config.yaml
n_layer: 10
d_model: 256
n_experts: 16
experts_per_token: 1
d_expert: 224
d_shared_expert: 256
activation: "swiglu"
moe_layers: [0, 1, 2, 3, 4, 5, 6, 7, 8, 9]
router_score: "sigmoid"
normalize_top_k: false
routed_scale: 1.0
balance_loss: 0.000503
balance_bias: true
router_bias: true
scale_expert_input: true
init_std_router: 0.00905
lr_router: 0.00119
n_head: 8
n_kv_head: 1
head_dim: 32
vocab_size: 6955
norm: "rmsnorm"
norm_place: "pre"
norm_eps: 1e-05
positions: "rope"
rope_base: 19500.0
rope_fraction: 1.0
qk_norm: false
attn_scale: 0.177
tie_embeddings: false
parallel_block: false
init: "trunc"
init_std_qkv: 0.0175
init_std_o: 0.00392
init_std_up: 0.0175
init_std_down: 0.00392
optimizer: "soap_variant"
lr: 0.00185
beta1: 0.95
beta2: 0.99
weight_decay: 0.1
lr_head: 0.00872
grad_clip: 2.0
warmup_steps: 200
schedule: "wsd"
decay_fraction: 0.874
decay_shape: "linear"
final_lr_fraction: 0.1
batch_tokens: 65536
seq_len: 1024
doc_mask: true
train_tokens: 322900000
steps: 4928
dataset: "wikipedia_en"
Below are experts of layer 7 (counted from 0) of a mixture-of-experts language model. Rows are named router (the router's row for the expert), gate (a neuron's input weights, with its number), up (a neuron's input weights, with its number), down (a neuron's output weights, with its number) and show model dimensions 0-255. Each number is 200 + 20 x the weight over its row's rms, rounded and kept within 0 to 999.
After each expert's rows: "gets" lists some tokens that make up at least twice as much of what it gets as of all text; "mostly gets" lists some tokens that are sent to it at least half of the time. This comes from a sample of Wikipedia text that the model never trained on. Tokens count by the router's weight.

# expert 14
router,205,202,214,239,201,205,190,188,229,213,203,217,180,232,193,182,220,202,205,231,187,142,179,174,202,171,194,201,211,199,196,212,223,201,197,216,206,189,177,227,200,164,201,229,215,237,184,187,226,172,196,216,180,204,221,184,189,175,186,186,207,185,222,185,186,179,193,185,212,242,225,240,182,181,219,217,169,195,222,199,236,223,218,176,202,203,195,217,205,222,167,212,230,198,161,187,199,212,164,224,208,202,197,211,154,219,218,221,176,219,174,214,220,162,206,180,188,218,191,192,179,187,176,190,193,186,175,210,201,189,185,236,198,223,195,199,217,205,215,188,164,195,211,221,192,237,207,211,210,186,183,189,178,185,230,169,215,170,196,180,197,197,186,215,176,192,203,181,176,179,205,186,193,166,188,221,186,184,238,206,167,209,190,201,154,216,198,196,197,211,198,232,198,156,224,193,195,194,188,224,229,195,181,177,205,180,197,175,196,203,239,211,244,201,220,198,219,171,227,224,184,219,234,227,223,175,201,208,194,216,202,195,228,223,179,197,168,200,244,209,208,226,218,177,192,213,229,233,207,188,188,170,179,158,208,205
gate2,195,207,213,214,166,188,196,202,172,176,199,196,173,182,181,231,234,189,211,221,175,162,234,203,218,218,207,202,160,216,194,210,211,198,237,186,216,212,205,219,198,224,216,196,191,203,184,186,210,214,179,227,177,204,191,219,207,193,214,207,206,215,189,182,190,164,197,204,214,199,203,184,187,209,195,176,180,204,202,199,190,213,190,199,198,225,207,214,215,171,171,236,194,222,226,214,222,229,208,204,212,179,227,224,169,223,196,200,220,203,178,219,219,250,217,195,182,197,232,209,185,204,149,228,186,182,181,251,212,177,221,233,225,178,194,198,224,202,215,158,210,216,182,202,218,225,191,179,211,161,219,222,169,246,221,196,200,201,223,155,238,176,209,184,234,180,196,226,209,201,197,180,168,188,220,217,201,177,198,163,204,159,225,229,218,217,192,191,201,204,190,195,166,194,224,186,176,195,198,183,175,205,198,185,208,161,230,187,190,192,234,209,210,186,208,248,241,224,185,200,187,195,252,220,178,188,213,207,210,219,221,184,200,186,227,182,197,217,205,206,188,223,181,218,211,200,156,196,202,204,187,165,204,214,179,215
up2,192,184,199,212,176,183,201,189,200,181,168,175,195,235,193,184,181,218,195,192,222,191,174,201,166,179,190,229,192,225,199,192,224,205,200,218,220,247,204,197,207,216,199,180,162,207,245,198,207,200,188,172,201,182,230,211,205,186,208,174,185,210,245,235,185,193,211,194,209,182,169,183,193,162,182,237,190,201,186,197,213,214,192,216,207,150,235,197,219,144,199,236,188,192,177,194,183,214,212,158,171,207,174,174,202,190,233,134,214,190,192,177,178,217,203,184,210,218,171,194,167,186,218,230,175,208,190,179,191,242,185,177,221,217,186,209,208,203,254,205,208,193,202,192,199,180,203,180,209,195,167,200,174,205,154,190,222,182,179,227,172,231,184,191,180,181,191,218,189,217,222,204,182,215,170,186,221,212,193,207,195,213,203,225,218,208,222,210,187,236,204,212,187,182,216,184,205,196,231,211,212,194,205,217,189,194,217,206,196,220,193,184,194,197,192,223,191,195,186,217,176,173,206,175,220,222,225,181,205,199,196,196,221,190,175,160,193,221,190,216,219,226,205,195,239,202,224,210,179,245,207,225,207,166,190,226
down2,230,239,236,188,227,185,215,168,212,225,224,205,212,220,230,196,199,223,192,185,207,194,191,185,208,187,183,193,196,177,195,200,183,146,236,212,234,213,200,228,207,187,181,179,205,196,205,221,171,252,211,202,198,206,196,223,184,160,169,194,168,167,221,170,191,192,196,229,186,202,205,224,190,226,190,196,173,204,213,255,187,163,204,212,189,197,215,220,219,192,163,220,175,194,185,166,212,234,166,174,185,203,200,200,171,193,210,211,232,209,201,191,202,212,195,177,193,216,229,199,198,212,216,196,219,158,208,215,213,225,218,193,195,192,175,184,185,200,170,211,218,193,179,211,221,141,196,245,182,240,171,235,224,211,210,207,230,210,223,199,186,180,191,194,196,199,184,192,221,206,188,210,211,190,200,227,178,206,159,193,195,202,231,231,178,178,201,226,222,236,205,192,144,219,209,208,216,180,182,195,208,204,208,210,192,213,170,187,207,211,209,200,213,212,206,175,174,204,220,187,243,181,192,175,218,214,209,194,193,167,189,192,202,209,196,174,199,209,170,204,185,200,183,221,216,191,228,213,222,198,195,206,148,181,188,202
gets: "==", "\n\n", "'s", ".\n\n", " the", " ("
mostly gets: "==", " =\n\n", "'", " |\n\n", " his", ".\"\n\n"

# expert 1
router,214,195,238,193,205,194,169,199,178,204,181,166,184,212,230,176,181,189,193,177,259,196,170,224,186,181,203,212,172,235,191,197,188,192,188,186,219,175,171,207,212,204,204,192,203,190,216,208,176,156,192,202,250,218,199,195,200,231,245,177,208,211,203,225,146,229,215,225,201,211,198,198,179,167,244,206,185,242,210,233,235,221,177,182,197,203,190,218,217,211,169,233,168,210,199,187,224,190,213,204,193,202,192,207,192,213,215,175,178,203,211,189,208,192,185,191,202,188,209,184,173,184,209,192,217,199,160,207,202,204,188,203,170,215,229,195,187,201,207,222,202,216,224,191,178,201,271,211,212,192,186,199,139,192,182,191,214,197,216,197,210,194,182,197,195,175,173,214,202,201,196,222,208,199,169,212,163,245,203,180,194,198,209,194,206,174,198,172,176,180,222,152,182,208,212,183,222,223,242,195,217,229,195,218,185,168,186,231,187,192,183,216,201,235,204,165,195,205,224,202,195,221,161,178,211,213,194,195,190,218,197,199,192,219,201,211,216,173,196,184,215,204,178,187,208,227,152,181,196,213,223,210,199,197,199,216
gate2,171,221,206,223,177,194,205,200,203,195,172,210,216,208,205,237,220,203,178,185,174,224,211,158,186,206,219,209,228,186,212,198,166,217,195,219,213,205,239,154,240,186,195,199,186,170,187,200,181,235,173,204,224,207,200,193,181,220,209,195,201,199,206,209,213,186,193,167,232,211,151,170,224,196,223,189,227,201,239,205,205,179,213,169,210,188,199,191,189,188,197,220,213,206,198,192,216,204,195,209,223,212,226,220,177,198,226,212,181,222,182,164,191,227,174,171,219,186,250,192,176,194,207,197,227,196,198,179,198,209,203,199,206,199,199,211,190,252,137,229,194,180,185,188,164,190,201,145,185,207,200,195,186,175,142,212,196,203,206,202,187,193,188,198,220,197,206,215,209,209,218,225,196,202,237,239,199,211,208,212,180,194,220,182,163,208,170,203,220,171,215,220,212,185,195,221,221,215,197,176,214,188,210,229,218,214,208,182,177,192,164,212,218,171,174,194,190,203,191,195,229,241,168,198,204,158,207,212,180,189,171,202,193,174,217,176,230,180,223,223,222,228,204,219,228,222,191,216,211,182,186,200,230,185,200,191
up2,219,196,205,198,200,222,175,195,191,176,189,221,203,236,181,180,198,227,191,201,177,186,213,199,202,186,236,235,250,199,210,168,171,180,172,198,222,190,203,196,233,183,226,216,230,207,222,227,215,226,225,199,194,210,193,185,225,215,200,211,191,194,211,192,185,253,240,199,220,159,166,191,183,170,244,210,177,198,200,193,176,191,167,217,185,209,188,205,199,207,200,210,173,220,198,203,216,199,186,150,204,160,199,190,189,182,213,214,172,195,206,217,208,203,239,205,161,213,190,228,226,214,245,155,188,177,193,173,172,211,224,227,189,186,197,185,187,174,151,218,249,189,191,214,206,205,180,167,246,193,203,189,203,173,195,207,200,177,184,184,205,211,213,195,222,181,192,164,218,177,175,172,192,177,230,199,192,178,190,178,223,208,167,217,194,205,205,219,193,157,176,178,201,217,184,164,225,211,207,201,212,224,192,217,227,180,206,218,181,182,212,219,190,179,192,227,216,226,185,221,196,217,206,189,203,195,182,192,234,198,195,233,176,207,196,211,220,235,193,185,199,233,196,225,201,188,218,195,203,225,198,209,219,195,185,203
down2,250,196,201,209,203,203,179,205,217,221,170,200,177,184,222,196,206,196,178,207,219,198,187,220,216,213,188,244,207,194,221,206,215,178,192,199,227,203,178,226,196,146,184,186,199,159,203,212,245,212,201,196,196,214,220,198,204,198,231,230,221,187,196,154,197,175,192,213,206,182,214,159,150,191,189,183,240,225,211,160,226,183,190,209,185,194,210,182,190,208,203,216,188,241,183,198,212,215,203,225,190,224,212,228,165,232,225,167,203,201,207,193,182,229,217,195,218,160,165,187,174,185,209,227,213,232,169,162,200,187,225,239,216,200,198,175,186,213,210,198,195,226,168,203,203,221,256,208,215,230,191,223,211,187,196,190,186,203,180,203,217,197,198,172,201,205,185,208,198,234,201,204,207,195,196,218,200,174,223,211,274,185,189,190,177,188,203,177,187,173,224,217,176,199,209,197,202,195,215,212,193,197,176,219,197,211,213,181,190,194,195,230,185,185,220,225,192,195,184,164,213,187,200,192,194,206,232,240,170,178,188,207,200,208,206,193,207,183,174,228,202,174,214,200,159,207,219,239,187,235,192,219,212,192,205,192
gets: " and", " to", " as", " that", " he", ","
mostly gets: " he", " who", " which", " it", " and", " but"

# expert 13
router,195,198,230,183,199,198,228,205,217,173,200,218,159,222,197,198,214,207,184,167,200,180,199,177,193,181,185,213,227,242,174,214,198,224,235,208,222,198,198,198,192,193,196,212,193,233,223,196,206,199,199,209,219,189,227,224,200,232,191,207,196,179,200,235,220,243,201,164,207,208,213,245,219,185,186,203,199,223,212,211,212,159,206,190,237,241,183,211,180,209,247,221,164,212,206,235,207,183,218,194,224,212,219,239,219,228,180,157,216,174,189,207,179,187,187,207,214,205,171,209,200,166,198,173,171,201,189,249,194,219,202,181,219,231,194,222,173,200,184,218,197,163,181,192,204,193,241,209,186,190,196,232,231,207,221,208,195,223,181,229,200,164,195,181,195,188,165,219,203,212,215,200,223,201,225,200,195,163,174,141,229,201,236,217,191,161,176,188,196,175,210,200,215,216,181,194,226,220,219,206,186,190,189,178,185,175,197,189,229,173,206,209,206,216,178,172,183,209,229,174,218,234,188,194,212,217,197,149,173,173,196,190,206,223,203,202,204,184,207,177,221,198,199,204,188,175,204,193,196,208,194,220,210,192,183,195
gate2,194,203,202,219,212,208,170,192,204,202,199,207,190,201,198,166,220,220,182,182,221,193,215,243,171,210,221,228,213,229,160,184,203,195,220,186,170,203,208,208,190,197,194,196,173,215,227,197,193,202,152,187,243,179,198,223,226,189,216,201,186,168,225,198,196,171,176,195,184,184,207,209,217,221,245,176,191,190,194,201,212,185,229,162,197,210,189,198,172,178,227,183,201,221,187,232,208,187,185,203,190,220,187,252,210,205,166,186,202,169,230,213,184,197,208,173,221,223,231,196,215,218,180,197,206,183,193,177,187,211,235,181,208,187,176,180,194,195,207,198,217,186,191,232,226,195,197,194,180,216,156,181,190,202,186,167,211,182,161,225,193,200,235,190,203,187,208,222,201,180,232,182,189,242,214,183,169,175,226,221,178,164,156,225,214,211,208,195,169,194,181,202,193,210,191,162,197,215,167,199,192,217,214,184,212,229,184,197,237,181,228,222,186,189,193,173,154,224,175,245,213,170,166,235,190,195,209,190,190,194,225,180,212,209,211,193,212,191,163,220,200,208,216,188,198,232,191,202,231,212,202,229,171,224,206,204
up2,201,210,213,178,215,190,218,192,221,207,198,217,212,213,199,229,180,190,222,178,178,195,176,200,220,216,180,182,168,186,239,209,204,184,190,216,206,244,195,179,183,206,231,195,234,181,200,189,202,202,209,228,197,171,195,185,205,213,206,201,231,186,223,203,183,210,172,196,207,220,217,173,189,203,185,187,253,203,202,220,189,190,243,232,221,208,215,180,210,171,178,230,203,178,236,183,232,193,207,198,178,240,212,180,187,174,188,203,248,241,184,201,237,202,196,168,208,220,210,204,177,173,166,199,197,180,195,185,216,174,189,182,217,185,187,217,206,229,185,192,192,200,173,152,197,222,221,180,216,194,188,222,224,201,178,247,234,211,217,215,209,253,246,201,183,252,182,194,192,197,166,196,187,187,191,167,225,181,217,168,184,213,196,180,202,207,186,184,189,199,199,183,204,221,214,235,192,204,191,210,219,210,233,201,176,193,235,205,192,204,226,190,197,213,173,187,193,194,153,222,209,167,219,196,212,231,182,211,177,195,205,210,172,198,187,210,196,196,190,203,155,215,192,185,202,203,190,233,168,196,234,186,214,167,194,179
down2,175,213,213,190,206,172,213,207,188,237,205,225,179,268,176,197,210,194,164,202,235,202,227,195,200,173,175,219,173,197,167,195,187,216,221,208,191,178,169,212,190,197,200,152,214,201,188,183,242,199,183,177,239,222,193,199,188,215,213,201,174,204,199,204,189,201,207,216,192,193,195,205,172,212,210,195,210,224,200,212,212,205,207,209,193,209,181,172,243,245,208,195,189,181,177,219,202,217,170,257,176,187,169,218,207,192,210,193,196,205,219,220,203,200,201,200,183,162,186,190,206,214,212,204,198,223,191,205,200,174,172,218,196,189,242,217,207,194,214,231,183,232,204,200,209,205,194,210,174,192,204,174,215,188,193,193,176,218,225,201,233,178,185,220,188,204,174,142,176,242,171,212,198,215,186,179,186,149,175,213,226,193,208,197,187,213,194,202,203,190,213,202,232,230,189,157,178,210,224,200,209,203,238,156,222,183,184,200,186,202,154,212,213,173,202,229,225,189,190,195,212,209,213,243,204,215,211,178,163,187,210,184,161,225,181,219,177,180,206,230,221,203,218,185,187,183,190,224,180,209,211,178,201,207,210,207
gets: "ing", "s", "es", "ation", "ed", "ate"
mostly gets: " use", " attack", " attempt", " lack", " kill", " fall"

# expert 11
router,163,225,222,167,181,186,204,161,206,214,214,217,213,196,223,179,184,185,177,236,186,201,208,195,197,190,207,213,179,182,202,203,157,165,199,211,212,212,184,231,208,204,209,197,203,206,195,205,188,184,221,182,209,203,196,200,190,200,220,214,222,196,231,233,151,211,231,207,229,210,216,209,185,208,234,196,211,213,180,211,214,182,223,174,217,205,199,232,220,192,236,231,163,228,198,238,218,185,208,196,243,191,169,216,191,188,220,187,218,204,222,166,193,220,234,164,247,160,205,175,167,175,197,207,177,223,230,185,215,233,189,196,167,199,182,171,192,197,211,227,175,219,196,195,167,190,244,222,138,191,212,225,195,195,248,203,196,188,224,192,200,230,204,190,166,234,193,190,158,208,190,198,211,214,196,195,208,176,153,198,182,228,199,206,180,182,196,203,177,167,202,158,186,191,207,204,203,196,209,201,194,223,217,150,194,214,208,189,212,223,190,211,218,202,202,203,225,195,206,218,187,190,185,205,206,202,163,187,158,209,199,200,204,236,208,201,172,192,203,222,207,222,180,199,190,202,207,198,195,196,219,229,193,218,217,214
gate2,205,193,190,218,236,168,162,209,220,183,217,219,185,232,179,199,200,177,226,231,214,174,223,224,183,201,185,204,195,194,214,193,217,188,235,182,180,201,192,196,198,220,201,218,234,225,181,160,183,188,226,209,237,220,216,215,193,178,199,204,204,167,231,195,237,214,213,221,235,189,209,219,221,188,217,217,229,194,216,199,196,165,208,167,183,215,186,165,207,230,193,207,189,155,211,186,174,191,187,232,200,201,206,185,189,176,197,179,207,203,206,208,212,208,193,180,190,180,225,212,196,184,153,173,187,212,191,209,217,205,192,222,230,220,156,181,193,206,182,222,185,226,216,199,236,190,238,176,172,211,209,176,157,214,226,193,216,189,213,220,205,188,178,190,215,216,160,234,242,203,194,190,212,218,220,214,209,190,165,192,180,202,189,206,214,178,192,201,243,216,201,205,202,183,181,224,200,163,202,232,160,207,209,168,206,210,231,197,184,172,216,180,188,197,203,255,188,188,213,214,166,158,218,200,197,188,200,193,211,172,184,209,195,172,233,223,202,217,191,168,178,197,212,238,199,186,216,181,200,178,221,217,184,219,195,212
up2,226,188,195,182,212,199,201,167,205,225,184,214,193,221,186,203,239,194,185,197,217,217,198,206,208,210,211,232,181,218,208,231,220,205,257,173,205,211,179,199,194,221,211,203,181,214,187,192,207,177,211,213,181,203,182,250,177,153,166,237,213,197,208,208,231,195,202,232,179,191,197,186,188,233,213,191,174,215,208,222,235,205,179,184,232,201,181,176,171,234,215,180,234,168,182,204,186,185,146,180,207,208,197,245,219,184,207,212,187,210,188,182,224,192,233,175,212,200,231,188,184,195,191,163,203,216,206,173,203,207,166,208,202,223,173,219,199,212,159,192,222,222,226,215,198,202,219,180,156,215,161,191,158,203,236,165,210,209,171,186,205,213,191,207,184,221,191,243,189,205,227,196,199,186,215,214,169,211,220,177,213,193,215,212,195,179,223,181,209,225,204,168,160,189,196,214,194,187,216,211,184,211,214,189,227,192,211,206,182,177,195,197,223,178,211,205,183,186,231,203,180,191,212,229,228,216,204,206,212,190,166,195,221,159,206,211,208,168,213,209,220,215,208,210,198,181,230,169,227,220,181,190,177,219,177,193
down2,173,220,192,209,220,221,220,216,183,193,214,200,191,218,206,178,191,172,229,220,213,222,192,200,204,216,175,217,185,209,198,236,196,210,207,208,170,196,232,242,222,182,190,188,197,217,227,198,243,200,208,184,194,226,205,180,206,181,219,242,173,168,216,158,201,169,198,201,173,152,191,227,189,211,207,203,190,192,207,198,253,211,215,201,189,216,211,197,192,218,191,206,172,183,194,213,223,186,181,176,182,198,220,176,192,187,214,204,207,205,201,204,189,201,209,202,225,192,172,208,183,177,200,197,188,188,188,215,185,183,153,219,196,148,233,190,213,237,243,184,198,206,214,189,168,196,199,194,238,199,203,195,190,246,202,217,207,233,224,205,180,215,202,187,217,189,228,208,191,194,218,237,238,189,210,212,202,197,239,190,207,223,217,219,171,210,213,207,180,214,213,183,183,182,202,220,192,199,191,240,236,200,187,219,199,223,208,238,193,241,210,217,191,190,177,218,221,186,167,153,222,233,242,227,179,214,223,246,207,196,193,210,198,200,212,214,230,237,168,207,193,223,178,184,197,213,173,208,178,199,203,217,248,199,211,215
gets: ",", ".", " was", " is", " were", "ed"
mostly gets: " was", "\".", " began", " became", " announced", " died"

# expert 8
router,187,177,219,188,171,194,214,207,182,168,160,186,242,223,217,187,198,205,167,158,251,199,201,208,181,209,205,210,203,215,181,186,204,230,219,177,189,212,190,216,209,178,212,205,181,226,196,212,197,190,212,211,235,200,188,209,187,191,223,181,224,213,216,172,204,259,209,215,222,220,198,201,245,219,197,194,192,204,211,234,172,205,209,184,242,243,205,220,209,140,203,181,217,175,192,200,166,196,205,178,209,209,174,207,232,233,194,177,205,212,228,178,172,203,201,195,194,187,224,205,199,205,208,186,178,256,183,198,223,175,192,248,213,203,174,181,230,218,195,200,204,176,189,195,174,208,199,181,218,207,188,181,186,200,173,201,214,208,171,202,188,225,167,198,228,222,152,193,195,206,209,179,180,208,209,220,199,188,201,193,205,164,223,204,185,209,188,231,210,194,200,184,224,164,203,193,203,215,206,194,191,225,164,180,189,216,199,172,209,211,222,201,220,178,253,213,194,185,195,182,256,176,194,210,176,150,211,236,191,179,178,169,219,185,220,192,191,187,220,200,192,201,192,208,190,175,192,229,188,196,199,186,198,217,198,193
gate2,198,156,204,195,240,205,186,186,172,191,174,191,185,156,206,200,203,168,196,238,203,179,170,197,203,192,216,221,206,220,192,204,205,176,227,190,203,178,189,191,171,176,189,203,162,192,195,188,214,221,211,239,175,185,222,233,175,212,192,178,230,203,200,203,211,194,210,194,184,192,192,191,188,226,188,171,229,217,184,195,187,180,236,217,181,182,234,214,191,163,195,203,170,184,218,188,197,227,198,197,182,162,213,198,211,225,203,197,183,183,231,187,196,243,160,213,213,206,186,201,225,187,159,213,204,216,218,188,221,216,180,161,207,199,215,218,206,198,186,200,182,178,184,190,211,183,189,237,220,187,249,226,208,172,234,207,185,189,210,182,179,188,235,208,236,179,178,225,206,187,207,174,213,187,209,200,172,208,166,217,209,214,196,173,190,221,188,242,184,183,200,182,170,207,213,169,236,200,213,174,185,217,238,180,175,159,180,220,210,196,194,181,196,228,174,234,188,205,199,143,188,231,199,174,191,204,200,197,206,182,222,206,196,171,192,167,187,199,230,207,221,208,206,196,216,171,201,206,222,194,230,225,207,161,207,202
up2,214,201,181,211,211,179,206,197,208,205,177,180,166,168,204,214,213,195,199,209,182,197,208,221,206,224,187,211,200,220,182,213,167,145,222,165,217,195,193,188,186,240,184,183,232,177,223,214,211,219,185,212,177,202,181,226,164,179,183,218,212,181,166,216,176,163,205,155,214,200,190,179,224,206,168,214,216,196,217,211,197,181,214,219,162,210,227,241,193,212,232,231,190,210,209,182,214,196,178,211,190,184,220,193,197,219,235,194,178,198,196,235,222,169,197,186,193,190,188,184,226,193,173,177,202,202,173,174,170,195,187,199,194,183,206,177,164,173,230,207,150,189,197,198,180,198,174,201,197,183,208,196,189,177,219,182,192,192,226,230,188,200,194,196,189,186,220,200,224,186,228,202,207,160,177,208,171,189,186,197,205,194,197,186,190,203,205,223,186,189,230,191,183,205,207,189,217,199,195,187,175,223,213,211,199,203,206,181,193,197,213,165,195,217,238,237,171,238,200,188,177,244,201,161,186,158,211,225,220,169,209,187,195,168,212,242,234,195,161,185,248,194,203,190,229,241,189,213,218,199,226,220,187,219,196,216
down2,215,191,212,182,228,205,191,180,245,208,213,206,183,236,199,200,227,213,174,192,221,209,141,217,198,179,224,191,216,216,194,182,202,188,192,183,208,205,199,190,226,224,229,218,180,161,201,247,202,194,197,205,220,194,180,197,223,201,212,179,167,201,211,197,178,205,163,194,203,198,233,239,195,169,194,219,201,213,190,210,176,193,214,177,174,202,185,189,191,177,186,191,201,213,217,201,196,221,198,194,199,218,197,188,222,206,227,204,171,190,165,222,226,216,205,175,205,185,186,215,194,257,212,204,207,212,226,189,209,241,172,214,185,195,191,237,208,181,232,155,226,177,203,196,166,193,233,159,200,193,211,156,203,226,215,219,179,228,220,170,180,209,204,214,210,239,200,231,211,168,194,238,240,210,186,191,203,191,173,194,164,169,176,182,205,200,213,197,185,206,197,217,183,190,187,192,190,193,213,209,210,228,192,225,203,208,253,195,190,215,187,199,213,173,201,212,186,210,197,172,200,195,175,197,185,214,218,249,223,195,189,208,190,260,232,202,216,215,197,171,158,225,187,220,201,180,219,174,188,210,210,225,194,215,177,205
gets: " the", " ", " of", "%", " first", "0"
mostly gets: " million", " own", " last", " second", " private", " different"

# expert 9
router,183,196,238,198,197,209,192,186,196,232,144,192,172,186,215,189,196,185,178,203,227,185,158,184,184,217,150,204,176,225,203,195,193,212,188,190,166,230,191,246,212,180,173,198,187,207,187,204,191,209,194,226,213,206,211,183,161,188,191,186,191,188,229,178,199,215,234,159,198,204,212,195,196,170,203,238,218,219,195,219,190,193,187,208,203,181,199,200,198,193,198,182,218,215,183,218,195,157,187,208,230,202,207,209,219,236,176,172,207,217,201,172,178,221,246,191,190,165,172,191,205,161,199,200,173,199,201,210,215,181,194,192,187,207,179,180,176,199,196,177,192,233,220,170,191,199,194,260,210,218,182,181,185,204,218,205,187,206,175,163,216,174,174,198,190,226,182,206,166,212,182,185,182,175,215,246,207,216,196,188,182,215,182,250,192,183,196,227,223,174,190,185,233,213,161,201,240,216,204,197,170,197,202,162,195,182,172,222,197,229,197,201,186,197,208,154,208,188,205,199,195,201,191,215,191,230,210,229,202,196,180,208,203,181,187,206,224,165,226,183,221,235,180,204,201,211,205,188,231,184,194,186,175,213,227,177
gate2,161,183,203,209,188,199,204,214,207,218,168,173,185,173,178,190,231,210,216,218,195,154,198,195,206,208,197,191,241,191,200,209,162,170,220,207,238,180,162,185,233,198,191,216,228,215,194,182,195,219,206,164,210,219,194,185,212,183,180,207,212,203,151,193,181,221,175,207,242,226,191,205,244,223,197,209,196,162,207,228,194,188,207,204,219,203,189,187,148,217,215,207,220,205,170,240,202,187,208,202,205,213,212,199,207,215,187,184,200,208,228,211,221,204,190,174,234,193,201,207,189,213,209,202,207,228,191,185,170,188,205,171,188,214,205,217,190,203,196,204,194,203,194,164,181,205,215,201,240,202,265,192,237,186,235,200,193,225,210,193,186,211,209,207,187,179,190,150,204,198,201,207,219,189,190,217,213,204,206,176,161,204,203,210,183,179,230,191,176,189,210,174,183,194,221,177,186,186,175,198,208,198,198,196,157,179,199,192,203,229,188,179,209,177,196,208,223,202,190,226,172,205,222,190,209,226,174,184,177,204,188,200,196,264,220,213,242,192,200,207,223,202,217,196,205,195,125,189,208,214,218,236,223,224,175,200
up2,228,178,188,191,206,180,215,182,209,143,202,180,217,198,213,180,220,213,214,167,212,207,194,184,199,203,170,213,208,206,202,183,216,167,231,197,204,211,210,173,200,192,196,211,160,196,219,164,170,176,202,209,198,233,199,178,199,224,203,197,196,189,180,195,228,225,205,186,187,197,174,207,198,193,203,244,211,225,155,188,188,199,184,204,180,176,202,196,233,149,236,208,214,215,161,192,232,199,184,184,187,215,213,237,239,191,151,207,216,210,223,206,180,218,177,203,178,223,181,225,209,217,194,168,205,179,207,208,217,184,231,226,184,272,205,210,189,171,206,212,185,216,203,249,182,212,189,195,170,208,195,219,205,224,219,203,201,212,180,197,159,208,174,192,217,198,222,156,187,189,225,186,194,209,177,232,213,238,235,196,213,197,168,202,203,171,227,152,198,214,202,198,213,171,169,202,214,202,182,227,221,212,181,188,216,222,173,207,189,216,194,198,171,221,182,219,182,174,214,200,177,197,215,202,199,189,200,209,170,187,189,242,205,221,176,199,210,224,205,196,209,178,183,208,175,184,226,183,200,222,205,180,225,191,195,207
down2,208,204,203,212,203,200,235,185,191,183,232,196,224,246,200,189,166,232,204,213,186,208,226,233,191,184,238,203,208,189,172,187,219,180,181,212,207,217,228,197,223,228,164,186,226,196,207,196,212,211,221,164,214,171,179,208,202,224,188,187,167,180,200,191,194,153,185,210,200,180,219,175,216,205,174,176,205,176,211,196,198,189,215,204,188,208,219,220,156,216,228,179,177,192,204,190,229,157,236,196,173,204,225,220,214,188,173,142,212,166,221,222,199,207,231,212,184,224,224,219,188,201,204,204,208,201,189,227,225,188,229,247,182,194,183,199,237,160,198,201,219,208,198,205,212,212,191,185,177,226,236,227,210,212,181,193,191,190,163,189,181,216,204,193,183,223,242,205,204,202,213,185,174,202,215,207,186,210,197,197,182,215,166,202,232,203,198,173,179,195,184,219,166,199,178,202,170,202,189,204,218,194,265,201,229,217,189,184,209,155,195,186,175,201,143,193,221,212,181,205,205,194,195,187,188,162,183,216,212,201,219,204,198,179,177,211,221,207,183,187,197,165,182,194,198,201,208,223,199,198,219,234,194,230,193,204
gets: "1", "2", "0", "9", "3", "8"
mostly gets: "1", "2", "9"